{
  "num_hidden_layers": 16,
  "hidden_size": 768,
  "n_experts": 32,
  "experts_per_token": 4,
  "d_expert": 256,
  "d_shared_expert": 640,
  "hidden_act": "relu",
  "moe_layers": [5, 6, 7, 8, 9, 10, 11, 12, 13, 14, 15],
  "router_score": "sigmoid",
  "normalize_top_k": true,
  "routed_scale": 2.0,
  "balance_loss": 0.0102,
  "balance_bias": false,
  "n_groups": 4,
  "groups_per_token": 2,
  "init_std_router": 0.00642,
  "lr_router": 0.000492,
  "vocab_size": 47045,
  "norm": "layernorm",
  "norm_eps": 1e-06,
  "tie_word_embeddings": true,
  "optimizer": "soap_variant",
  "learning_rate": 0.00158,
  "beta1": 0.95,
  "beta2": 0.99,
  "max_grad_norm": 0.5,
  "batch_tokens": 65536,
  "max_seq_len": 1024,
  "train_tokens": 713700000,
  "max_steps": 10891,
  "dataset": "wikipedia_en"
}
Below are experts of layer 12 (counted from 0) of a mixture-of-experts language model. Rows are named router (the router's row for the expert), up (a neuron's input weights, with its number), down (a neuron's output weights, with its number) and show model dimensions 256-511. Each number is 128 + 32 x the weight over its row's rms, rounded and kept within 0 to 255. Numbers have three digits each.
After each expert's rows: "comes after" lists some tokens at least twice as common just before its tokens as in all text; "raises" lists some tokens whose logits its average output raises strongly, later layers aside. This comes from a sample of Wikipedia text that the model never trained on. Tokens count by the router's weight.

# expert 4
router:133155120134048146121114160106115160135129183086120179133159153106063134059100140109125133136071159172143113134118078130106166166126160099158125106110113124076143084097146153163148125139169135135120151141195110159127128132088118150107116132105122131124125107077102169144107122103143149123134146147069087120119142130180163174125093128097124119053047152126089113179091121162133115088090090121154140182153092112164084093099151107098169137137143105143135135120092098169139138149128096147185089203051108129114142131180115130113168155132063119132152107218105131110080121123144133205066207154080161140176100112135091141118143107162148106199144130164126096126140102131134138194163120071126130120120145144111131142151148154096150136131154046149112126024125090081111133120149125
up0:090174158110107119162173112100130103174181163063088155128150131093086114083113094122149088152154115126131085179110078043121108209152093157117123145112161095083129136194154103105165160135103157147189104110077121152150130134096081184103165156096119117137168091162116153168178181136145091078085139093118112139122137155150155112131166180085127131109102153106084127126066095174125131152114103108147145098140114156161141097166115152143156155121119145187160098141131137111134147170095130224172150135118137126139102115105121121123165176132141073152119118110146123135081156092145100157128102143101132117100177154133101130129136139140173078100079156128201143155127112146165130106147104127086155135120142088188130127108198136119123118085142070144164083139122152185133133120132115
down0:120123103097096124139120145138173048190142132091173132099101094116062077069143144112142088076077091085183157143123104094164124147127127145153132125123170183113109115069035128099123142155181102125133083194166159097108151112105184114130117137137134075168134137151088101108141104048153106136126131125132180091140129116148131164126118129152147087172036185165123058177128161134162114128059128187156100119091108070135126126136127106158140094151132163171098153153126034170092121124143125091141125121133140075157096149111114145102146074139148089151064115139149147115092088102147120141149142090118133126170146125166100125156126086112124111207107118130132064134119100119116139146088138098143128118130133131160032142168154217139113157118094143087103171153136178123130104082113117
comes after: "\n", "\n\n", " =", ".", ")", "=="
raises: "1", "2", "A", "An", "H", "E"

# expert 30
router:143106130144089124073106112088124155099151175122210178103151080166086139125176188113092117106150100124128102093116129081143145115115155076144101043169072131072172134115141129139162116172125101140117052165179144177101128095130134102143073174068099073142113147124130199096172191125090145119115156094151159163161133157151133142083072138165132111110112200117094155204121103152159091137131085104128083168086085131138050121105101155061119134058119135109157134149143134129148135165126146151125104162108129125124133191134094146225088139183143134124151108133157087179147120123136125153150178150064166114150141116152110163129153140131145103131069163150067074116120158133096144172160183101165124068153103142152065161147149131098077155129123099102135162183167156157106142063136113
up0:066137157151059158179133086155114154164166114121151133179129152164149148127059194153130142173149112159154129084097113167097148120134091129139125186184097130109199132100116127123136128174098130163162142128103163124151122158063111126098101149095144138187192147118058116141175146170152113122159122168073175133183147146111104128132100122186112162188150120103132148060115137133088115139084143115154094175091171114144135140110095150119100133074093071108157109174131155073105133076121159159106128142141174153063109173185167119149147049126111096081104079107100142132128139152131169147113139137148074100202112109131153138071174103151141124095128124137087103105102100124099125136110146136131086088118117130136099113062177116113109110152096100102099147066140103177101092122131110
down0:117113085154149177111125185128155128139122139125134158082117135115093127075095108128116192128161120101145106114103098083154130139105105122095133116110156166121116202099118108107180129151101086136141082190148127148178150105086130078153070113178142161144082146125127183094177127120150106103122181142113112123070107122110148146108128179175140077151133129118139141149135123159117178087079123115106157118079122141106173107133158159163093109108114122179135089176112071136128126168071121094083121135131185119121123103100140170148096110120111096160085118114102122093138099154132141120139143149121102182090112108145181086124119101128088117146109193211146063178176139063137160178188158073158145081128139158113118137148151078167065147104140104141155130144000047144145204107112120
comes after: ".", " | ", "–", "′", "°", "| "
raises: ".", " |", " | ", ",", " |  |", "–"

# expert 19
router:074188110149137187137080148125118160083141185114138159073123105107145159158133148181132136189106105144158126107144124071154174127168098119145106058119129100078147120158127128109118108120130095134152104154163099143140114130130116096128126107134099096186147090098192135114144165066091134160087097152129109168111155139218169169144075184091071127109145127123140098104180129048161134092119158083155125109143163110093076132149126154154168181112091144142140099162167102136126108192135153085124101138043140118085132204116147141128201183123133100064135134163137127135139116147158152162095127118099151112108100196160165188156090133152117132100089123121158068107098122178106159098111126087187182123063109143110120123171051081139116100087146137156180090115144108158138093135100122
up0:161116074127104120091106113153091163105140101166141191158113195103094218134147098157102113114077094131167129127116130177157177126089163132204105133141133123192178148107169205166152143147207142159123133122097154156109130143121121090073141153111151148126094135116090130142104088147122143109147147105112180087094156060130110095182109132196142159134111103118104113133173148097120154097088121066116164083155142092184168240137082107134144128129073116068158146122149136229128126093122183170163077089113146185088068142134155135168109139103135108116107099112081029107138121086123171173149144097127158111128076069141114167154128071133197108135092133143107106086111146175094177129168197166122123125085145108123155122111132120089141121131120147111153163137097104101085132158115114
down0:146139102124062116138132081127115201104159132149098100108083116110097137137106141100135134083127164116073094123112185156091083171085108076114123132134144167147137129068115172107127100135191182091205069081131172125113132144206109160179145154195146072198172100137136131131116111168136124071158188129071161121123077082161149112191128139159117159153145125113125160163135143118165142167134118163123140133117135127153143113109161091149180043082107163146077133128140122130111136114171128124153128163101072085155141112183119177098108143149168175119153177160141088172138140093148127134123093148090128149114150168100094115174164160061164098104129135136146104141143191129097107089111150100185110164125084079143118145161142091123126148113095112096068073079089137130068135094162098
comes after: "\n", " |", " |  |", "0", "3", "7"
raises: "30", "16", "1", "38", "15", "20"

# expert 25
router:114157100155127121097145165115116132086171132116173098160137166149147086157065117148101154159138160155146143101225145139108162170082073087143087072207142145127167104191083116129123129187086116126091108141216114174141075114084105137196138095150128098175144103134112112151138104085091088086091145205127163129167147073117140118142121133116170116112109134101180105168120102178145121124109074105127118153098138183122097097093101143115130086211126116137167100162142145115099120139082179143083087101136189147137124087084139192117094174177126138139145100153137165132114108117152090147143129144144103118167098081079074169133108103118136153185106132137077087151183125147116103095138120111149042143125121156123102118143128137139060170126130118165123128102136127071083124096153194
up0:118122136099120065118124143104122152122117138124132124107146133131159137133164111121141115040072076139144134126115043124161094107075121098188163207128133119057139108098152163094087099227108101115123104136161115158139107137123168062133178138134169119129155078146170087102204147152138094154138124100086121119138136101130180085109164124072143109131121159099067106082071121143105130139076149066171176160152132162100136086147140142135077104112150187127138118127144074174117139178155161158104120084135137136153138111118170163077083133123127161126101130089106140160110069146153098174098166058125128147167149199099126167149091137174138073109048118110110124127131132096113124103082107105133144172101110142171127099096124125045149124081159077127142125109143127101145133114137086
down0:083165094092156129190164174170114128081127125137153105082163087164135148132161122166173148125170093043137180130171072127128109135149101107109112162209152068153125097154084133135136131143131096141168176079074128133107179097165141156186064101129131123160219129118141206121093119131169108093150106138131096152128104095179079151125085082125107151159090095176160107124144129126129141086174115152173137132116123077131100176123102083157059144161088131192129123139127237105106149098133170116149133139087128126140094160131131097155164153175090111145150048120109086151122087116133140142065143105067112136132103103123101121190121119184195160156138116128180131100121109150157120122145129126161113171095109170100126077110146095098106187113116168080025073119095147155127097121131125
comes after: " | ", " ", "1", " (", "; ", "| "
raises: ".", "–", "-", ",", "\n", "—"

# expert 27
router:140098087127171128065095104141137159105080173105150148105121136155132079123156137162137140118119143175146118109161106115152163139098105079117122000126144146151142121163141127143170151124126123153148169112187149107138128124124140121123131085098163117150146076125122170177166135131087115168142106127085143146131145115180139144056136115135183145145099103090148151176097129174142131113101147164092119220071106117149115102121072146094128102142095085100134102149198104179115150112098114144081102115150169066111135186122113125092112151197176136120139150099161159158159134137178138168095175112143101030187146113154073184121142133118147154147131130114113142112145115142122177115138141118137117075158124139159095094148063129104122109109147094135161188105135135108077122100099157
up0:150167129128114132070124166140138142099123170162161037174175118142123125110096165083182145141104105123140155126202159129061071188173106123120095160127197186142158101081130104125194085148123134150131137156075172186105089157088159122144066125091097096074088061146152109143123081114100111117121147186103150092080132160164095133128141118075160081118111154107128113162079139096116153195070135116136141148126158079134042121181145094049080119151120148165099131171128104124107192133109173133163177126145149105122098124137196084112160153125117073085200120101128110122174105104186083117119104098145117102122143120212139111152121081155143098120100102127073141125138152094115191131126122116121117091101122141155133097113150161107128174135154145163171160144120142114094138087134097
down0:107074086138106136120099163111114146109097196064093134097164080152156138093140073232144150119123198106155177115162140150124154111087144185097166142105076152108081188157137160138171090120134099074104104159116145158126063140106121132106068097150118076164116119128116094150106172096107123162127107133139093121093115102130089105160190186101143077099122213154091089156090135153111200123124157111109146128185181111116147080156099195103086156181204097174142081157090124115108168124098119141109135145166102123086089112106163085097118069149086142150113100171144095139167114141143111133187086111167136148158186178150124133088175117134143131164092108159104152137085124114177077116137112157056084181184067170143098120090085149106132138162090105151119114120101195113179164116124105
comes after: "1", "2", " on ", " in the", " in", "On "
raises: ",", " and", " in", ", and", " in the", ", in"

# expert 17
router:099165064149150104156112148085168123159147118033096115107087120145162142157077132152151150158054148132128112091159085130138183118129104116173146074165094136144135143125155124103159126138132139171153119160108146118140111117129103172103094167136140089117086100163094110207131074134140124115139181168110210117112142137129137139122104179138095128141158128082153096171073123128120118122094137143205149215061094100141104120162069198135140120148100121094157122134145160095185206095113115105112036078145123065096166146104115128138125201106173131089153090155161112126154088116057154137167119121118116106094104156108073127146145132100172153169128163150112111135192133163131101093178110126106086146164164147168124130168130146071147138098130115167138206134114170072177169086152134
up0:124158123093078112126099129136111146133149083129100117084137209138128100142081094136117068051119167118056109120200111074164103071075106123107138128118141111159156039075147156158157050097150110101126124080151173121147122119174115096098108104045131199081198188139145146082088165193096134152128148092151109130135122170146125143071119121055131114116100105127140145144078151148145104117152136133142138154104072141120140163170088130176128125150133177151097105158142118121117119081135095094173118148103105170162165104159167195063085072105153125118124092163119122133144155096114134114112139153129127079109133119083139173197150097136147094097062126144126142096156117137099118113098089139163082175094120132115133140134127087111123113183158200103131154139123113077104102119137132
down0:114108091097117143061203219160076156137137062131123115148134135093156105105115105111170113114154138167125115078101084165073070124088180122089119102183061161108145121126130148158178168129164121137108134095140124153113154148178104120132099132138131104133184152134120169057078098107118100141081175080115173126142087088135137107161147131112128111133097148145193129129193182159122111117153105113114153223158106135149109147126120161121102106123159111198126140088116119112111104150152056128093135163179109163175133122120158099115149135182121127160129085112131147127143122125148169145126166201153134119153097112102197092128159121071116099055085098098098156118098154087088128147145148164146104132037158101107125136165133120109126122123107188080167217144125099174141104123171132
comes after: " |", ")", " |  |", ".", "===", "=="
raises: "-", "- The", "- S", "- P", "- A", "- C"

# expert 22
router:136104088174120096141096095114090134133070189126052097117152091143127136073148180140107124124060185142142133189150133147179122166122148079157109076135112154141160124160126177154149116128137158102187151162107098165147040129089116137089123089130158117069093102161139182241110188097118108085118159122130112096113203143179136165132111147105160140115126162158139139103090095170132071077121129082067161159144124160107118101087076160178121139129098108108122117145108093095143169098133135152189128113110126135057207135149195096179168136106179073118134131174153136137091159140165075183162191089126069154108096079145099155132080127094140105130130100230089108146142131135135116150111132090129180191102161130122127117155153118141151154154199039093106118161142195084155107148122118
up0:098132075134134119060136088150089144138117084102093133101175115124140058111169185099130082163120081171123144149120135117118143072144105124141160085094131150125087072128134086116114131078066126178117121123047155129179135130153141095149149169101178062102132141197183132104098137185165140116131113126101099182171155131109142117150111139119144116011167174113150137120142130156156134198211096149116129088079166087133111079155140166180114103173083167106178158111133131124157147173138127148089124140097166124188117199144168074130101116111168148209112160132134167122104089150099127124118174093134107146128093088155096059110169112109170174074117084160080133144105142166085210161120138128153132105135118099077105114070192129110161160165127155166136102088112153121173100117097102
down0:178098187088151093111077104123147130145203134107094173112084096099129179069125182154181099057168137144116129095092132134142073124126139140109148093108151169132179097156062067169095116111109112108084130135133100127139138145055203157163096130078088158111094118074125100107098156137100076116093141146130127180123178051044135112188111138186140136154123134137157108132123143173120135100102177109108121151132122138167119163133169094130107153146126099158139107141175144138077104158095141180102179191103098120124132152135208115130118151106101126125103174111105143089157078110101073137152184121136151063079110124126118169110115128141132153088122180137112088130119123138091138138103082133111140143147033084086073126146092142134117152145154101100188153168106106118138131116122136
comes after: "0", "3", "1", "6", "4", "2"
raises: "2", "1", "4", "3", "5", "6"